{
  "n_layer": 13,
  "experts_per_token": 4,
  "d_expert": 224,
  "router_score": "softmax",
  "router_noise": 0.05,
  "init_std_router": 0.0284,
  "lr_router": 0.000707,
  "norm": "rmsnorm",
  "norm_eps": 1e-05,
  "tie_embeddings": false,
  "lr": 0.00241,
  "beta1": 0.95
}
Below are experts of layer 6 (counted from 0) of a mixture-of-experts language model. Rows are named router (the router's row for the expert), gate (a neuron's input weights, with its number), up (a neuron's input weights, with its number) and show model dimensions 56-111. Each number is 500 + 25 x the weight over its row's rms, rounded and kept within 0 to 999. Numbers have three digits each.
After each expert's rows: "comes after" lists some tokens at least twice as common just before its tokens as in all text. This comes from a sample of Wikipedia text that the model never trained on. Tokens count by the router's weight.

# expert 6
router:520500511525536550510480502515524445490514486491531489514489475522514542490462511532515506496493505506505540504500479488462512493500564466496474516497515522530517462498
gate0:563554470499507502454472510501448472488497507514479502523453499542500487538497514486524518507535499481479487470498517539474520528517528528517478534475466512475491537481
up0:480515465472487485512512517510457531519523506482494525495525523486496481523565495482507504498500499468521509485510527527544543537525487493532473513499542504444469517480
gate1:467492481478456458470492508554557519529465513519439517472488508479499510493525488463515499555492506466524432508488517513454558497536498518478497469472521478448501509499
up1:552491533524519493499521450464536543467487511431525479518493476513513513483458476517475499481497460462482526508490474478502515513524482507495510498493492446529507459486
gate2:505473490450540532460439527525533504450499499498481454516513440490509524514500485532489504497499520517506491473524523438492508481476531481505515494508473488508507476506
up2:528514474553515476519545500545496492493481499467488508503523509470498514496486491521464522508513499494477489511451463486509445486523524539489495547488453502496519527492
gate3:469522521430494483463481522448481500514492495537530521447477504518462504555497457499510502498547484466450565512467520496496540516498456491495509487501544539495533531504
up3:487503509542520448483480485460501494493471505483561500494512499490508513484495480547485504464530507501540515494521499454501485483482509518500472460514502504509455477484
gate4:514492548494494478513515543467518501458551510519469460497482495486498520499501481521486522463513511522537527532500478517498538472503541531509540526505556460514467526475
up4:534475486539449522496499528494510511534496480503510492536492493519487495444493515531496509508522508494541493513509519531474509514493573458457505527490485510452494499470
gate5:494514510494478499524468527487479491526460538479485462480519494502515545478502501480528487526557493498504505468527530488465520514545525476524498464506495466466498520494
up5:524519476469474486487478532503489476532471462489458438499513517530531522469515454470467466468556494498515475503519466450486488537464507486497484534469468534499478484532
gate6:500511518515504483505477530499516484480473475446526465472494500490509484506520478409526536470510553468524482497488518488527503473515496504495511491468495524489504476513
up6:505480523547491469490519518504480486469550510483505477492533523453458439471520541476498490476506532443506484462491459511513521473512485511492543468497538490519518489492
gate7:481478515485476509453509505479456498501516529518458523444509494455488488506480528494489501472443466532522473486502485523430473490556500510456460501486488486481471480536
up7:515504492501532488536506521465507508479522514457500489528480483518483488501487471483491522522475451503489520490492535502505520510478500481494510518482506443458471494498
gate8:493547500484480511468509498517505491520503510488479478516499504518502541474518486497535498492434509496568522520532477446467471505522458483498495532480505534515468543544
up8:501513521491471499511509487523492514449514490523528522550495544488507506498511499483491537525475530533505511431501493492503503535505430466495542515482509481499502508501
gate9:482456461499501514545478484512498518490476488481489520512467488501531502469523488522464430536509514494481484517566496507508445505491474473494491492502467537494456546493
up9:507504460490491498494513539548518477519484490498510541470470461497534505490496537512486533505481532503460489533547573475515480494488525465486532492479502527494476534502
gate10:503499509531509497456463504469501535539475482485496522472454457470481541507506517473486504501517505514503526528516539457475493479503514493517541493516529489469470480494
up10:474503511446505508502500521570518500485517527520467457543518513520557471498485479538516500503511491477509463456484476533512472521491484497506487509504463476507520546466
gate11:536535530523511498509516513490523461465467524476454427512492507520517471539490496496533513513506501503490474557502435518466502525551499512478471513471501488488498505524
up11:510505530548490508473508506453493474504515470434496454535494543532506513567476529499523520458501507500510503523532473522505493484524500528477483494477506528490487506486
gate12:472511500493548504447462482534567551492513506523539463522551486477519489498483515530501476505513539501504528513510495516498510504486499484511492486509492501474490479506
up12:533508492504509504508502554507455461468507465467494535448458473527506483539513495500471491496518480488559484498478466513503536490519483514484531515548474548487507544511
comes after: " |", ":", " 6", " 1,", " $", " 3:"

# expert 15
router:498505531503483519475513512518489486504510515502431511495534515483482516534465485549514483464486565525511467521505489496509458495483489522511466532545498520481483490464
gate0:446475519491478532458511512472509477502468493511477520533519514452483485523472515475494488484452515498508476483480510530534449531475497415483478504472504450467525473499
up0:473499479477472530502469461526499488495497488488474469530515509502528521530527491529515492517526462512518499522505496511494489515485472493495475511510431503495514471495
gate1:486455464512484455525513511461533514523505487483463518443542475521551551503533523500464479499526521500519519520490478501489502505486497547488483535443520529488454439489
up1:524463496514529493515534494515539519509480509508492488482521471492517504502531575461490504472500527503522509494493489526509531503505473508518512513469503507518470435461
gate2:535446458465506495484466460508480497500442490488545471512513502495496490482500491519505488507497539478456500460533500514492503521498500478492452488508492496531478490493
up2:447472505480469504497446518497487508483484515504495479512499457510486529484513500515543557520504531511463502534504508492497494508540490514510498488474520516502471519477
gate3:480484524490462493546509509472515503504498514488529438499474524505457533506462494467520514522542484492494539523507514452524512446493541494493451484463539489533451509538
up3:493466485555541518513485471497481513495523521470468476550476496508477460523491498512544463502492470522468513493489489521480522485526517527518476463504447540488473517478
gate4:513459526506501469515512498509460538498520537470511485437498464475484502498495493504501444507546479475467462517497504521533541511525490533495494498497518513524509496513
up4:501489498467542484465490493526563491481483494504492514495506520474501500490490489508461525531476532503489506511500480452512562527471484511516505544455524544460485475553
gate5:479513517525449495492538479481522509489555550500505558504500452506465519476528510506494531555507497523505499492508519456531504520531482530504519498517503499515460437517
up5:495458464572492477521486525479536490476522545487510548502555453477520491528457465486539509496519518569517550456426508482482465526495481498484503502505500503503476470526
gate6:497498510504503456467465559506501504453503477505463562487543470481527489517478530500516530460499501509489438493535484529516476493530513580507471496516500452477503495518
up6:487501491492494498519457481486454514451479486503521478481496496482513531493506536461512503532488525483485469521506504517526525492525510540514501473528544503467455552490
gate7:480469510492496536505514494482497480479486578503444452506487530488519504481485466477499504559544515529486490542509480504485495503499469514496517516506508506501547515490
up7:504497484487513463492520501491523465484462532460474495507515517539509544455468475518506495496523505525498491540518504545508481519498500526528463523540531581495521463527
gate8:509520473512540495476479538479529493466514489520527430552515483478524492555450460482466499496546531457538529487497487551494515487499524474506523487476529508513485505519
up8:491482551469492508499502481529500484501505504516480518446510543492468472478547549504496480510490489514445505535451505514514502509523524511487498453507499469532511502512
gate9:495529480521504480491514491536545468523531510514495483545523535475518493505457507492488450517546533503479497530504470492495510502497507538492499519479465504496482533481
up9:495550500516479508501527491519538490494507509512471489495511552488512508531492505523484540498481485461553484508464519523464504470536524527499528503513571504470492540484
gate10:504480512525533522508501494508516512507499523448481531487461503486469524534521472523498481511479514464482477475481506524478517474490499497499497517501468500532533472457
up10:452490527541490501484487479515511516495509462533483477531532497492494481513489537502512511497450487539520502534519493472558543531516443481473457535515553486506516486482
gate11:492503560496532495496477481516521475502451475500474485511501490475469511464501517489464511502518520497532527491586448482499530512491477518471524524497429478484505471488
up11:536495468517499478494531556514498510436499482449498472491474517469566513482522500480492524506506514511505513503500548533525488507494506482500457515497497468543515491499
gate12:549494538488484515482511489505495507481526474462488486498532511469487501497510534480445532504494557519533466480497495490488463524492523530508503520494501492521537528470
up12:504506484515513484518479502544530490471501491501506477516492530511526462505526490480491555499511524511480486520530496518488485493485443485481540523493521509517463470491
comes after: " the", " a", " as", " was", " an", " The"

# expert 25
router:481495537490469468486529472512545515509523537533537509507467497511525502507483500508461478505459434506422526521472486515520526529510438527518500460537516486488506516472
gate0:489507504510485515460490500512500473484501505531508475522520509472506485501489450444515510515532518528471519461519511489454472468499493444527482488522505523490502512503
up0:497514505513479449521485476511431522534516542505498489510525549533515486527494500461495497495516474445495479517510459512531481495516466501508484524518481494482529471521
gate1:475523468487490507548475554469527471522524509465526500478521495518480494526456484507543493473529534485482485473492489515476553523488519482544527561504475496494504425553
up1:522504481502478489527485475529504483471487552504529520502539521447475483476507484477514557527495533521517466493471501503504494510542496514532543483530523505553495475513
gate2:506533488503468494519498511505541517495527525502505497476462483485489527493450477493520516484556523451535523522493479506459525501504525483473494563468465475530519503471
up2:468491489503464542464524495495517477475526466491479494504505540516486465513496536517511501462472527502481492481459500516480521461487491460476511530508496504455504454492
gate3:498497502501476499480474476454554455478474507498546457497506520475480544475510503462485534502499545516488524520521475483508506514527501485512485468477537509488502495512
up3:451481494486475500496477497516465436492452500467494507529538476506489506573476496501502492522495516506520481487493483504451469502525478486495511536510508518529495466515
gate4:453556533512501476517509520590488528508504521499450512540496490458502535457513487539506452462525508508498492526494487488486530532490500516517504523516495517507500471526
up4:490543446509465479475515470429498485521512519494539507449470459527489489479485507513473521525476500491480535497509513555521516483473479501493494530444479522491503502452
gate5:494480515529491504522485473479491534468464510505488458473499493531545503499506469466533518525485484524501479503498494531445474470475480448498500509501465528503504526537
up5:506533507470471515493469480533519509505454523529505521463500509513477469528482549494452497524524532510482493545493504475516491495542501494490511469520530471518519490516
gate6:541462506545470492527501500548473530472467538489502484496531536500484505480523526505534502531492491489465492471496554499491515477502494504475528495477547505514471495502
up6:476531532518478523511489469479519485478520472535494516468493500536487507470524569518497504474499466519481546485502510490482498463468482498478446571477526434479465499476
gate7:486530484522485475526493513474514490497520519527491492515466574530496533472546459477536477554514514464487518510514500483466483497540530489466499511512513506516494498537
up7:544467549528483527501531458519496505486488507501539554469528461501512463475427519485478530501481475497501453491494507544531501522558494527505479480491484466476515495473
gate8:512490536465497528502519523486500479503501545508475533535549548551482522534489501530487483510484505523498431492488479462488509515498492462478525521509500454494468488511
up8:467495424507472487465458496544472538507480511473536508493458505483481493521507467477526462509492496483481495510497564482496470469515512464490474512523514477500514505492
gate9:485474522510545532514507481513514474482507534455510524479528514476497531493519506484509491490550528496496457488519529481478492486501487509477511467471504489474508459511
up9:506535497487566559498497524494486443482514528451499519525534525463487530517483545453505448523552557517516490503509511491495473479469496500489506502482499510486467461519
gate10:438491484533506460506498500470512479481520474485496499543490513509517536515493496494558470477508513450562479462506520556503499479514517521522494496431501472507483509505
up10:530503500457479540485518534515471517504513492516473479482511519481481520506531501513507536498513505499511512513475490466479560483482536507499514516510473503498509485491
gate11:516514513505519474454486455478544501482484506494477492479494498531433526494511503502510518506483528550552492537549526497478524433528508444453578476499436485520487471550
up11:509479495511523475497506495518496477503515485483527502511520506480492464510487482537509510520532543526456503535516463467509451519505511506533500529506520517457509500522
gate12:531497505500522482492498456479439488525491501517519503468503513439500520524484482510522505497498506472497506470502508520455499542465477491518497509505511441548492508501
up12:516517506494500535503507451508519491541496477524460475517460494488461602532500514524530487511486467493523507528518472523522523506483520507504508516483502501523445525459
comes after: "\n", " |", "===", ".", "==", " "

# expert 12
router:516516506493529472505491471534535486498531491515562516495515502534434521532481496460488539504502502515476514515510507481538531491517548489502561453515493466515498488508
gate0:504496472535477477523469506507496463519528504524485491535494537507483473500538537449484527466528499507540545485514490505482518477506507473510462555485500499520483471501
up0:537563503515522535472486445496495484540551548467513458500533500515505502473487510503465508494504520484493549489513503488459532487512523508515466539488514511505507439487
gate1:476502511549562480507513503466491495521498508522511530522454563516519513493482511461462495532518474504497460528486494491504530470538488484510478504482522472462536588492
up1:470548514525560508491479476434479501536508513504466497538490513487556492492507525460514516533540488476528569507501504509481461486467492465483532489469509514501487511478
gate2:480525483520508485512511472458495493528519486489484533490504515487482475496551485471490548515487475464459515514516486484505522496504479447496495529464547490520459465487
up2:466515507508523444498509532481498539502518533504527504519472482455493435493526503473494516532485509517529522485537509542501506505470559499467452491499497497523505490506
gate3:496472512511488522491498480481508494458521519502473482515468478514522485529445478532505500534481474486483462445470476493482510544497468469505508493475465425456484476479
up3:499511481479505489506525510492553514449526502507518527496506494552537544535458456536477508450527478498480508491511465473522495534515493494467482480532482444514507484497
gate4:497485490505496529456503532473494523477521480482493467525530514502485491495522520437495527527467504540493531526485465467487487489494469485529492540468497500490498532498
up4:467454497517526446539515478499484484493495514512512525502486511498493479468504465564522484473536489480519458477507488531512550545492483493455487478531484490511516478490
gate5:489461521490524476497470479509518503474498547495519527496475506505468471492547475503489494562512487530531518447488550501515533529505489500497484477540476501515492463491
up5:422496528494521514487505513476496509525472530478468546520460517496504478510529486476493489484493517495516500496451565531479527474505441503472481486542504513476509491492
gate6:468486504513489495429513490533541539512483481478465494487475501520515507544513497527537512510487534464526495501459472466479510513474466504503481489505503487482479492524
up6:485468482500527493522518484520545531486481503461520464476490533534479548535523466495500454485490462465490494505486480512531497524496480524498510479513482460487474487482
gate7:486436544532489470497513469491515504485505464457510471517460520541485534484452501522468483498503479515537485518514487525498539507499515515516505534495498515494493529486
up7:473486517479490513521480510514500527491477478507543489487530477437505486468486473499448507471498486477520505533518448459480520495484540505498507469490435485479506504473
gate8:514497510527495534543491508482517510458523534534486487475538550535512547489443471515509535461487526474488491510468524503506480504469561480489502486469512515512469503534
up8:486502475508493498527489532479487509466512483505537529507523529530520544498484479447497520503498519508500533545496497486503505482487523483478490549500473479469484463514
gate9:501517533499518490436478561519492461470456556491532502526495453483516537489486458505487519495474532548534468496534492517480493481487471564540516502503476483476493531487
up9:478435516466523493529505535529516545504515521472501507498482457523463514440524499492467489520527498499515478491510510482477497488476535490463504476514467513525465480549
gate10:511458503461462471493497494491522499511501483471506530532502502468495478502519530528460537478528445485525500495478463528501496515520488488528515531522480497469491520510
up10:514525504485466520437539548515504491526507496472538452489515472532537498480531501502487481527478512474486489510463534501484510526477510495477524551528536477530476550469
gate11:554517513520518530499482506541496489524528483539475477505528472519457502499472498542472518508487524522460540541487509520501465521496524500491497470489512499477505545498
up11:476508526459508493511535520482503541491528506506563480503460491499531519513499506552495527503477476496514519478503497544484550533522497496501493507544530498493496491458
gate12:510507537529512521467520467544514479443534481421506481501554492483496490528493434508504502502473495570521524458502484564496535483518474481491537549489502514529506472468
up12:496492488489533524442503498482472490510527502544449455527504479488490472504513497523512534478511519483500495487454519515475457499510503537484522506538567441492500502506
comes after: " |", " 0", "|", " 1", " 2", " 4"

# expert 8
router:525469496472496500471469529519479489500530516513539457479548467468504470516536457470492455517528477493498509490522497517551478503506508465499458483473480459492525467532
gate0:513508479498493546444498517467522507514522500542448516452505486455495466474548519479526513521513464517485502504509521530528469511469531547486550517516537496497500467498
up0:500508520470483512451504481497505560481482478520493497515501497471476499534473480532469502481503544501500530484498447524438487504561509486487472513457524505496494504460
gate1:542539513482474501506488511502489541488500508515527526487520488466531490533477474440485533514492555543460518491498474500488497530514492464536466493481550511491516478485
up1:528462506531527478478494468482525547499487449501509484492505468523477531471542500504537521490462545488499482502506451528499473517476489526522483535550472502491505476532
gate2:487511506512498487507458501511534468513504513528491515517533497530529522502517522462506496538499483514515496476555494504533502475464487491538504472544551510501475535490
up2:451524493494479499521549472499458474501471483520456501500505495520461503491483524558513484480487533495501522492482509512461470497508528522540486512499547471467529474484
gate3:482499512478526498459479525476490479481517484542479443499519498531514512492487501471494481488520514477496542485463493524484553490506485517512483494538445492495524472501
up3:520514505491473526461562457530509537517508498468483522494459502492484480518497444541529493530514513503502475521485511477509468526525510511488504479496495498512478512521
gate4:469528509499510505484489482481519497449490471505487483482516476508487475486533473501497516481487485532527514464533501529476561555544559539506563461504499514460500482531
up4:499533486526480465510467451501502515513472496542503512466460518490495477526486502472501522464531508462543456465498488505465516523543535474471470503522549457472519493503
gate5:501515525497501498501491519488477500506519479447495524509549480531487510498463515506501483549466519463451502457493550517470506509468532513471475512465522517545475527540
up5:471534489538502529489472507485500487528514459458505503527524509510499456479481465506519496493479498503491509483495535539466460513516468529505489534528529525480485527522
gate6:503452507499476521495490500534507485543502527491484506489526527476512529473501530555462499512490521491544437467563503494523499515510510464500531495530496467505493550448
up6:534514510541509498504554482483494490535463520510493559480506510528500518498511530547467520472475490542521544512487534507466496525478514505456495497498512509490479528468
gate7:518515527498492494454525465525495518472503493503497505482514499491531457531494482521523472572492484458529449521436543517504498464490511500491557497475507479494506514500
up7:532479468484519534503487498495487473527487525499494534520559519539493501451473529481480537457517504529458535488507484500530494539505500487519497513491455515551509525507
gate8:527531500497464509546489463467463468501479484494470532498500528505496512505531453491527477438509532496513538512478540459487522477467535504476480484503529513514534452501
up8:503483485499545483509510475490525500495492449504498549507525480481531532523471539532510509487521479529509486511504501502487471467486510522483505486471455499514512533490
gate9:486505440497496497506491543498498490459497483500472487495489495500507489502462524486521476477441527452515503479530466496496495486493492491517491519490467506523487519534
up9:550477478500487479484476501560496512509520492456537510495516545498514521538487518490434525527495474492532482466501506497545502552485529501457519505502481499514515475480
gate10:513548491483494511495492495519478489532454481502487529540523487504479520435470480467445512504522544505482507503521471492513483498493485459508500472492488517473517532506
up10:486467491507516496511531515486521478448527470526525464535523546484470478522490533523521524434535457524543504512479516530496514456497465512482484480506478483524507536501
gate11:463497505470540463483508502496544445491509519526484509467504496555472475462499490489483508483492495466485490503503476464533510483478495484490548464486502484454506473503
up11:474538491512522489522482558505517496457504492527481516491506503518502514491545508477491510466524488529517493462511478497478483512492494468524502503516515462500491495486
gate12:505506541497488538461514519484477485488448537500480487494507474500509504475506547496518500457501476533512501514535524531455481502526450496482506475486566499457458505468
up12:485489474484454519486504471458533446495517505526510491478492476531549526505482483486479517488514482500534521527467519522475505513495462514492499544511510485490492503507
comes after: " to", " and", " for", " he", " that", " not"

# expert 14
router:466520474509483474486466513511524502501476475466483523500532489497491499512525519534474496493506518491464472434496498489438480540475529519506452519469513504509524510525
gate0:466572512520546486516507527488494518512499500451486541521550485525551544494558456506482545526469483536502540504528469504520486473495557504510442512516503450519508479461
up0:467502517507455503447550475454509540529440505486496498455517552447480530483487525486509480486466477424545484478517521500456494507498499525445487509527498527493539499458
gate1:488554531563516520548496526534474488459448514520458479529536456522510496475463514525491485525472523531481490477509488499505525477512508520509520472527462546441501498510
up1:504510485459483478450488495484538506487527523477495494492488505473557513538484518500481488535515547501558517527456509470508488496519506452511496503457502519504494534489
gate2:493512511478482449514507516521498503516502529537454496473538483451500495493494502450526515498511541521481496523447457452469522466470508491499475492527509490465507522496
up2:488460535492500433528561526493517463502481493499493505537489490462487500457532464503485488467488507514467506507487515507506515484480519528499481484517525515509499531501
gate3:483512483506508514542526531508486559476489500492458543468529541517502493512517474473492487484489485499510468486506542481489506473498495501493499489507461475520532521535
up3:558454527487516517462513481515519457509459450530543454497500455486522510455509522539453518493484497488495535466547474497507506525503521489487546495553508512513440488451
gate4:440523534492473471495508467476465526510491506509445518497476489511468506521487479521494474525521496470521509476447540526460499499477506515478449494472501500480507480468
up4:509475513539559521504505511498474474490514507520502495489529525489473515527447548511483501456495499500484486544508455463502480536523512484494572522548470460505534504487
gate5:508518516500503501535497501504465465469497531504506524501488507487501469500492457524533514498528468464487566497490496532466480553477493494511492467495536523466560503497
up5:492503528468494467506500534449504519469487508516440501525475495474473512507517465496515526516500485470486502545538526476552485512507510490475494477466452539467497478475
gate6:535486544513497472526526505518518530496534511464490515444506495481532513495499531517483509496507520480490520484477491479451491514456512476449505457535517527515464565510
up6:501472507424488525527501548503516513514491485518524502489498465498501498478531513532458544477487550518498472497513509499466504539494495503519544474502503519517501482504
gate7:519499472511510502494525538492495508462501462480540535478468484538483510497528570513483531442455499509529514474523454482494501464505529536503482495536475493517524480553
up7:486458474528488469522515503491505504473501489501544500473472545535539500468463542435457507505478482533487495480564500510492521452492515456511490496490487468545521536526
gate8:530513494502474517529512482493476499482552529479495470485500498550480521481479517437506512515556466490494466470469546530499507480486455498529507496493508501483498478535
up8:504529566499445530531475506515519517497547524501489494501525511524444470499478501496488506517463513520487474488507511474500538506554502471516490459467460515496522488481
gate9:538515502512516490503524511519495454521494477492515489495472504524509457492471518485475459511525523522522506518516540464527515470551479491493520507483510513482509519498
up9:514488548543506501494515543521503503493546451499492454510509544466497475522439555525468484505493501492551478506494524524525504525484524497493521503498514536494473454499
gate10:493514457508518482478515496510545521522493453482513536478508463468502530478494512518534539470445484490540449507467508479465518506524514520502522504455492499469512478471
up10:469459491481497471497486488471510460514528477500501500492502482467554481515478498500526513427545513564495470518498480507441467476497503464505499512523508481494536530470
gate11:513475422476479451482517434494517434499489515510505504480527482513500532453522517468474482504501522479466486501489446497471509480512503540479503530492520488475471507529
up11:522495504541495507506515494475524478456488471521523504518536491472515466531489491528443525460481532491502480490479441503490513521532490540481489493486545503478493473578
gate12:490479511506519466499511484522507521477501515538436487495475478488447519491558464480552521526484532531514497495502533482470509491532534525505491499477518512480501517480
up12:492454496496544511505472487480537479465493535514480522501465544509464480509468500464547474518520502474507519510520538482479508510501555526508464476519486523427498539491
comes after: " the", " of", " a", " in", " as", " with"

# expert 0
router:482499522500477521511467486495499547479492467506493458494492502500508537482482543482490546487469516500461504519476512506489487486562529521494496481468504469502513506504
gate0:508479483458473487475481512493500516481452513482526472503507491501510503475509519491514507505523549506543496499445519483489486498498482491453498469511532497517523539527
up0:498495480533498488479504520553522532493478564502469483480507498479468514476557479484534472467492514460497490484477506467501493503470492496480530474522547513550511492524
gate1:499467503521504495481515508497520516516475517514485524538495539513480513523518498525475503497475538515556511519517523491511508501500498471473492502550484509504491507495
up1:511491417554473479529485501498515476504531494432493534530478528489569506479495479528465527485512483507497500498502517503498521560482490504498503531457536483500480524530
gate2:486463480519511505542479524477487522513474521523499557489510503510443532529462535508533479486533464525531533512496513534518496508487529510493477503491491487469500473532
up2:457447551481462531473493552523510498501485513463471503506513490499520535489497521492501499517492535456516513541496492474488528489523477494487499498439509517485490514550
gate3:540496466488493488484538505489505459483525502511506527477524501548469489446496496521492453492488490471470479515454457464528546515497546503494473493536495517509515514522
up3:516524529485516503511478473477549489455489471494506463512509462490502502562436473474485518458537450517482514455502493522521482509482482453470511543489495474515497468482
gate4:478456448529499497503450518497527476521507536535522479444472529521540502463530467520468560456501529481498508470509483486516565512481488506480502529495492491496529527523
up4:525477521502512505511508549513504508455488465440510495519496453502504500505493525538500425501499481473495519548508466513490461495509514533510497545513489523478520484492
gate5:474498481566476493449485524532469511508497491471500476495529503466488515509500558462504525520507522456506533483508491521465490503493490486492508518475449493538483510455
up5:488545524509500482509489499498495486444504476496516482511497503504532483502488496537512532509500507470545529450500534487488529469480487494473524485493436526534500529491
gate6:500520452514510488517475492505517456541485573491484504505472521492509488491497479525491485540489537525477535523517494511519495534483505447494532508520530469511520523473
up6:508503502507454487484553535504484487525484462492485492499501511521495481491544488510535490472510460533514500463491467565528503461523489510515481510511442523485497515527
gate7:500512471515498471536504451479500485495456453433530493479523541522474482495518516472449505487483540526496492571514500482493488502497476515513466478469522471484496513558
up7:491495464499533536525478501508497539493485517508447477521462491504452527495485507473489515491544515477500533518527526485514530508464534488536507521502492496510490441490
gate8:516503522493502479492465529494504506483465542527529522520520520514486536519478531492523475519521476514490535514512493447456473506478488505498503495495550468496492505509
up8:450502476515495483548474463500525517509483491524520467490504512533521528490496450492497511513495508511462476483506499532525483520475522473499526448506485517521509526533
gate9:460518525513458476526498502430470540491478469478508492509479507536483481509505495530500509522511528530469503490476495442503504487508505501495538490510526524481461476498
up9:515505466474518516497511477536499456543498519495496529502468496450504508475481504466483484491493475469486504487535524491488490487508455510503503491470490491484529510480
gate10:518531503481471496527493540493483520492507511504489511492534471524536485491488511426502526453499492533490517471456489527514505509489518493492485502497528496491514499492
up10:517514525483494528490499506505502541503527515461473471483489480498530483525523505497504501501528478490538519549514484481506504510489527453521535539483543515496497490541
gate11:475523492479485510483475471492470477473502520525449488510476508508445544520506480504500528490470563500471486528474541529491484502461507486518517478508482517448477463490
up11:485491502477511469537515473492514557519531502524474483530504498476458503518488485502491471489504503469472472475497530504502494519470538493476469476556539509577514482580
gate12:574502523490549500475484481459514488548467477504518504486502504534552506532456492539515500445503469445523468522477460478513462497478532525464473545517500499505521473511
up12:476518499506465498561486476528501467438524476508488487482489474470538488430511510501539506486494483484505492484512511506531499488500469490481503488497494531521488479457
comes after: "\n", " ", " with", "\n ", " FW", " MF"

# expert 11
router:573536462469489488494521491494447441513507493511517525484455498509468536533462539453505519474483500496502516502511470469489479485486535520510496528490479489508468493497
gate0:527492578497519470499497503494504483475504511500479508505470531491493500510533492513496539467478546509512569523451534520483521501518532510550503473559445497475467471493
up0:536514519572482531496446481494488481503480521524471470514514506509510485518526508509472472503503490506516488463537528533497528550430553477498521497518479515515456498491
gate1:527506504521474551476497552498519491452512507505526502539545510491467581479529526547462528519490477514506526460518461499523503486510513479492502484474514482498495493447
up1:520506473546513507552473549480493493515515461497520484482486562492470510499530499538477563458495516505510518502519472507544528469516548494520522471507493510477514520469
gate2:513527534510476481484501482481487504465490491530537494521533482471462490495496562475492589497506504560491508523469522503473500510520519551525503454509525469481508482511
up2:538504532429534495497507489507534492520499492490444480468506461511475461520484513527537483507491502519483494457461435517507456510526487487550500533523519509493451457493
gate3:489533501527487474461477475482496494484475494495533470521491532445487503513494485487467528503527512499510497506511485510510474497515523496493499534486531496443500480533
up3:510532474501522447447489500497468481483473507513471460536487561471516522488489508520494507496526517526545525535507544502492509500531539499492495517524442517525493477534
gate4:430514486509487535509488469469469518534510470473519521498541469510492522502534514488520483556459500514503457498558511496478500515486496530524511542560518469461453485466
up4:537514538526476509490517510527495500461511463485528496475480537517490546471488525505481504468504480500523560487488489501524491507491505484518506518446523517505535498568
gate5:523512547479501477522518497515495497534538501476511538495511544500496494470517490501506514517533547470505485505482497517458516512491498509512507515518524520538496519543
up5:515544472522476498533501539514502461511531525495489500510494533500536487485494502527458476487485468491488544474510515479482513443478487495472485482514512471502477487484
gate6:506496481505476479448464516457494511494477483473535522492477539493500494524502536487458488508480513443470512488417495484480547510494521527510478482495516534462544513499
up6:475470481512478464448499481488472524526481490482515488451499508497508491447530453519524488451468527505516509499492447499483518555492489535485472500509483497505517510513
gate7:533512443468479507527519527505461519536488460491528525487485552518503477503482501493471473532464504517515507509519498460507500533485503495491485481460453488449531526496
up7:519521486483523493478523484528490500467519502477506503482524481544494486529477500516450545520467507537472489499448496456485516499535495517480493501511490488481468475500
gate8:530471436498479484468501485487495505488493476494538495490520497551488498479498524475529571490502527487531525496466505516472529530504484499531473460472492504525523478476
up8:538483488490497499471491495466512488484464481528557503495510491515494501497482502470539536484508533529515534506532469567451518510479491496494488520434484485528512490468
gate9:516526512507513493472501501535534498543482503466489494475484503506500501517469501481489489506522486486540430476475497506519505512516490479491544489501489492504512523480
up9:506494487521515481475549459459541514543501496468489467477516521497519480534497455531508490507479545498549419528506527491521495483508512526482501515497465476506520497471
gate10:481459505518474515532475507495471493518522514547529487452503514520443548480494483450546536494488497457504504495493513480470507521521508542530524512486485474512477508515
up10:522523474481539471454499487499548471480507489525499534485537498505523471492485556484493506501489443530490493487525484516530504471473474471486486509470487493509464488490
gate11:528518492523503506535453514512488495468492477489543463510525542445527549480456502478497494478488472537511472472480480462490500440501480503455527482513533479482540532513
up11:507476532494537485456526495478490460538494528548498483444492502541468445513495473504487475502498488503558523529556475520516472481490501503489511501517495524492499448515
gate12:529523506536484528507513535492521486526511490482476480502470518472481474486512481538459472465504513517501536507503529487497451487441497505414494476512504532486533529532
up12:516547492556535521498484499513546498486516516506503501531510511528505522497490478524448539514490525508523506535474492511513508575481501506442524507520495539507546496525
comes after: " |", " 0", " ", " /", " 1", " —"